Weights of a small mixture-of-experts language model, trained from scratch on English Wikipedia: a variant of Adam for the experts.
Below are experts of layer 2 (counted from 0) of a mixture-of-experts language model. Rows are named router (the router's row for the expert) and show model dimensions 128-255. Each number is 128 + 32 x the weight over its row's rms, rounded and kept within 0 to 255.
After each expert's rows: "raises" lists some tokens whose logits its average output raises strongly, later layers aside; "comes after" lists some tokens at least twice as common just before its tokens as in all text. This comes from a sample of Wikipedia text that the model never trained on. Tokens count by the router's weight.

# expert 18
router [149 182 158 136 115  77  94 159 107 143  72 115 115 110 110 132 152 133 173 136 122 142 216  86  93 149 147 141 133 136 154 162 132 112 127 185 181  51 125 105 205 108 114 151  56 158 141 136  48 142 119 187 127 169  95 156 112 144 104 110 129 125 155 116 114 129  92  35 127 104  99 195 146 112 112 164 140 101  89  94  85 178 120 156 112  83  86 154  76  67 119 100 206 163 123 163  71 170  84 147 138 165 161 105 143 129 165 109 115  86 138 123 135 133 132 164 175 130 127  74 135 105 164  83 150 102 175  99]
raises: "-", "-ch", "-E", "-A", "k", "z"
comes after: " the", "-", " of", "|", ":", " The"

# expert 38
router [114 163 137 101 106  95  88  89 124 101 130 151 105 129 133 167 124 101 164  73 113 140 185  80 104 148 154 117 151 142 128 124 115 113  99 242 156  72  98 118 175 123 107 111  65 157 125 144  80 121 142 181 144 141 133 116 144 124  80 126 178 118 162 168 106  98 103  65 119 138 135 205 172 160 143 127 110 148 141 103 114 174 110 121 143 111 102  53 107 125 144  64 183 200 120 118  91 126 113 137 124 142 176 126 169 122 159 170 109 175 169 126 138 146 155 113 155 194 124  45 112 110 119  97  86 109 170 124]
raises: " of", ";", " =", ")", " in", " (L"
comes after: " the", " of", " World", " The", " National", " High"

# expert 46
router [135  96 144  98 113 102 146 119  80 147 115 132  38 126 135 144 172 120 136  97 132 181 159 153 153 133 136 149 158 137 119 125 152 113  95 165 163  61  70 114  92   0 103 146 154 115  91 148 174 179 130 131 160 118 152 113  79 152 108 119 167 147 144 126 108 160 104  19 160  90 114 168 153 107 129 152 144 144 123 127 112 137 138 116 148 133 105  53 118 111  98 114 147 199 157 117 140 138 121 147 195 129 139 113 225 154 118  90 132 162 162 143 124 130 109 188 148 215 133  83  70 129 139 112  88 135 177  93]
raises: "\"", "Ch", "==", "Other", "In", "The"
comes after: "\n", " =", " ==", "===", "==", "."

# expert 51
router [128 123 133 100 133 107 132 148 106 118 142 140 128 165 137 163 103 169 121  92 102 117 148 120  69  81  92  56 120 176 106 126 150 106  99 226 107 115  70 117 165  96 100 123 205  76 138 132 156 112 124 166 122 123 167  89 142 120  89  81 145 140 163 172 147 175 123 100 136 175  97 153 119  98 146 115 127 113 148 132 164 121  90 107 147 135 118  55 127 150 165  85 186 157 120 118  96 178 144 197 171 111 182 168 172 144 157 109  52 108 105 111 151 116 127 148 163 163 180  86  98  92 104 117  76 113 153 111]
raises: ";", ":", " is", "\n", " further"
comes after: " the", " a", " The", " his", "'s", "The"

# expert 22
router [136 140 129 123 122 111 149 141 120 136 121 102  80 127 150 132 147  73 166  62 130 129 148 108  76 120 117 125 148 150 116 136 104  98 121 239 111  76 129 118 195  74 121 147  99 162  98 154  59 151 148 111 149 140 113 148 139 124  96  94 154 179 170 178 120 119  70   0 151 103  87 193 110 137 169 175 149 123 151 120 156 165 123 127 156 154  89  85 105 104 108  65 150 169 149 165 103 138 100 141 203 104 127 189 211 143 127 131 113 139 160 130 147 111 164 156 166 145 133 111 108 111 140 110 109 131 135 128]
raises: " others.", "==Career==", "Born"
comes after: "\n", " ", " 0", " 1", " —", " %"

# expert 57
router [119 113 138  83 174 103 114 103 101 153  84 124 101  71 107 156 153  78 124 122 113 135 182 132 113 101 170  59  99  91 147 114 173 140 139 217 145   0  95 130 139  71 132 129 136 174 114 120  72 147 103 116 101 131 136 159 106 138  92  93 148 133 177 126 113 174  81   7 136 126 110 170 152  96 142 132 149 166 140 112 150 177 111  99 120  92 106 110 114 128 148  99 193 143 116 115 138 154 137 180 146 137 122 162 186 108 141 115  96 166 152 137 154 102 121 158 156 183 104  50 123 130 102 102 138 142 127  75]
raises: ",", " on", " and", " that", " in", "\n"
comes after: "|", " |", "-", "==", "Personal", "==="

# expert 62
router [153 178 159  73 128  78 132 170 110 181 129 147 108  99 126 171 156 114 134 124  91 130 178 152 141 107 123 110 166 147 112 167 114 140 140 195 178  39  97 115 170  48 151 136 111 103 117 174  77 156 148 135 127 123 108 122 107 157 102 146 149 127 117 141  79 128  96   5 131 136  78 167 113 140 160 136 158 142 134 139 147 160  79 108 160  88 127  90 146 146 133 102 212 192 134 129 137 148 109 152 132  92 148 152 202 147 182 136 114 140 108 127 136 124 138 131 142 189 150  79 135 134 183 126 126 156 173  93]
raises: " first", " |", " career"
comes after: "\n", " on", ".", "s.", ":", " Binomial"

# expert 10
router [177 136 101  45 132 111 113 125  99 155 105 126  87 106 123 154 126 119 132  98 117 136 192 129 121 138 168  92 167 120 149 116 143  79 114 247 141  91 140 118 192  79  94 126 133  97 107 166  69 117 127 141 157 153 120 159 110 164  76 116 140 135 160 120 131 118  89   0 111 107 106 198 158  87 153 139 189 124 132 116 137 157 115 136 127  75  99  90 154  82 161 142 145 107 150 135 117 117 106 162 157  86 157 193 157 135 113 126 122 130 137 123 142 123  90 114 141 142 154 102 115 100 160 140  83 144 184 121]
raises: "\n", " ", " "
comes after: " ", " 0", " 1", " 2", " 3", "\""

# expert 52
router [115 148 126  90 120  96 102 197  80 181  95 126 108  78 124 142 105 100 120 122 141 142 154 118  66 143 173 121 178 133 176 140 158 160 131 154 153  96  87 156 237 105  78 112 124 121 131 126 119 107 137 150 198 147 111  98 140 138  80 116 157 162 147 122 150 113 161  63 130 115  99 172 121 131 127 151 110 151 144  95 137 185  89 103 130  64 156  74 151 105 127 112 139  93 159 143 159 131 116 123 112 120 148 108 213 185 116  61 114 206 181 129 157 102 119 178 160 122 175 131  73 149 178 115  83  96 116  99]
raises: " by", " into", " in", " as", " by:", " out"
comes after: " was", " were", " is", " be", " been", " and"

# expert 17
router [124 123 139 103 142  99 163 159 116 168 107 157  97  97 144 158 145 112 138  75 116 105 124 149 105 131 150 123 142 115 130 155 117  94 140 242 164  18  81 141 164  38 112  97 108 122 140 163  78 121 135 126 131 130 134 190  92 145  50 125 160 161 169 138 107 127  91  27 102 101  81 143 130  81 142 122 109 158 144 124  90 182 104 134 136  72  88 115 100 108 143  81 216 147 131 131 140 164  83 170 166 106 127 136 174 160 122 156  81 131  99  95 141 127 166 106 168 164 161 101 119 166 204 107 130 105 138  93]
raises: ").", " he", "as.", "His", " respectively.", " his"
comes after: "|", "\n", " ", " MF", " Win", " 4"

# expert 48
router [152 141 130  86 108  87 115  94 118 156 113 118 152 148 142 113 123 114 135 109 139  91 148 143  64  96 130 123 157 138 119 110 131 149 125 110 142   2 123  98 167 110 162 121 156 129  98 105  67 136 131 127 150 132 146 152 133 149 144 129 163 167 189 167 119 172  95  58 108 113 120 186 110 106 137  99 187 116 148 123 110 200 102 140 116 119  75  35 108 126 124  99 178 159 125 185 150 163  76 135 171 108 117 172 178 166 124 124  83  56 143 157 168 109 113 174 149 201 166  99  88 134 146 126 156 108 135  88]
raises: " was", " is", " appeared", " has", " had", " won"
comes after: " |", ".", " that", " where", " when", ","

# expert 16
router [139  98 145  90 143  93 140 137 131 130  98 121  89  95 105 136 114  88 155 107 136 132 145 121  98 106 149 120 153 131 114 133 155 109 117 212 147   6 110 146 138  41 148 134 143 132 108 140  39 151 150 118 110 117  99 188 102 146  71 118 157 145 185 140  99 102  72   0 138 127 109 200 163 109 116 116 133 113 150 114 125 166  82 141 151 116 106  40 107  82 149  92 174 135 130 182 114 166 136 135 165 113 111 176 189 131 138 108  81 165 117 116 152 121 155 172 177 135 151  85 136 126 146  80 120 112 131  93]
raises: " with", " in", " life.", ".", " on", " from"
comes after: " |", " at", " /", " (aged", " 8", " after"

# expert 26
router [139 167 140 126 136  80 114 155  94 157 111 122  84 115 112 154 120 129 152 127 112 189 174 147  50 123 132  95 134 143 145 143 130 145 122 225 169  10 105 166 133  90 133 130 112 127 126 146 128 125 144 140 124 143  99 158 113 155  53 137 139 171 133 121 110 141  55   0 115 146 103 193 136 116 128 101 125 161 117 127 123 147 140 112 149 120  98  74  83  89 119 100 171 171 135 158 116 158 113 136 161 131 100 166 198 123 147 123  83 149 158 109 135 128 145 182 178 181 162  76 105 120 112  96 110 121 125  97]
raises: "|", "An", "On", "outh", "less", "With"
comes after: " |", " ", "|---|---|---|---|---|---|", "|---|---|---|", "8", "|---|---|---|---|"

# expert 25
router [130 116  86 155 101  97 129 144  88 111 121 158 110 126 129 130 103  89 131 143 110 154 140 140  99 100 112  94 141  97 149 136 156 133 160 236 157 100 116  98 112  54  92 113 119 153 127 152  60 142 111 115 131 143  96 150 151 153 100 129 120 132 180 123 117 119 107   0  95 146 142 125 164 105 153 149 164 142 146 102 142 156 105 102 142  90 106  38  95 101 102  97 193 130 142 161 105 178 114 162 156 144 145 123 169 131 153  97  75  72 109 137 133 136 104  98 157 134 146 103 124 129 172 103 138 150 163 115]
raises: "'.", " defense", " Conservation"
comes after: "\n", "\n ", "\n   ", " (age", " (aged", " Department"

# expert 41
router [110 154 173 119 154 128 165 174 118 155 117 127  71  95 125 156 149 140 130  47 122 160 150 106 143 121 112 119 154 137  73 111  72  85 123 245 118  83  93 144 134  57 150 161 117 128 136 139  74 127 130 172 128 115 138  88 135 133  74  81 138 141 167 140 130 125 110  26 161 133 131 151 128 119  99 178 127 153 113 132 127 128 140 126 152 117 146  66  99 107 106  90 177 100 163 115 127 103 102 154 168 134 136 164 196 144 147 113 129 137 134 127 137  84 147 105 157 161 117 110  90 107 147  93  92 128 195 116]
raises: "\n", "\n\n", "ell,", "in,", "it"
comes after: " ", " 0", " 1", " —", " 2", " ="

# expert 59
router [120 155 168 124 161 115 143 122 100 153  86 158  90  80 129 149 123 109 177 110 113 150 184 140  68 124 162 115 164 141 120  99 136 117 128 177 176  40  99 204  94  65  99 158 134 140 116 126 172  77 105 145  69 101 123  96 103 175  93 124 178 157 116 133 118 100  95  66 125 127 116 145 106  98 155 110 157 125 106 124  77 146  91 103 179  85  72 131  96  95 122  72 168 204 123 141 101 206 117 134 160 118 103 191 212 130 138 154 134 115 147 128 127 144  98 205 165 145 156 113 149 134 142 120  79 131  98 120]
raises: "-", "|", "Other", "==C", "A", "The"
comes after: " |", ".", ")", "s.", ").", "\""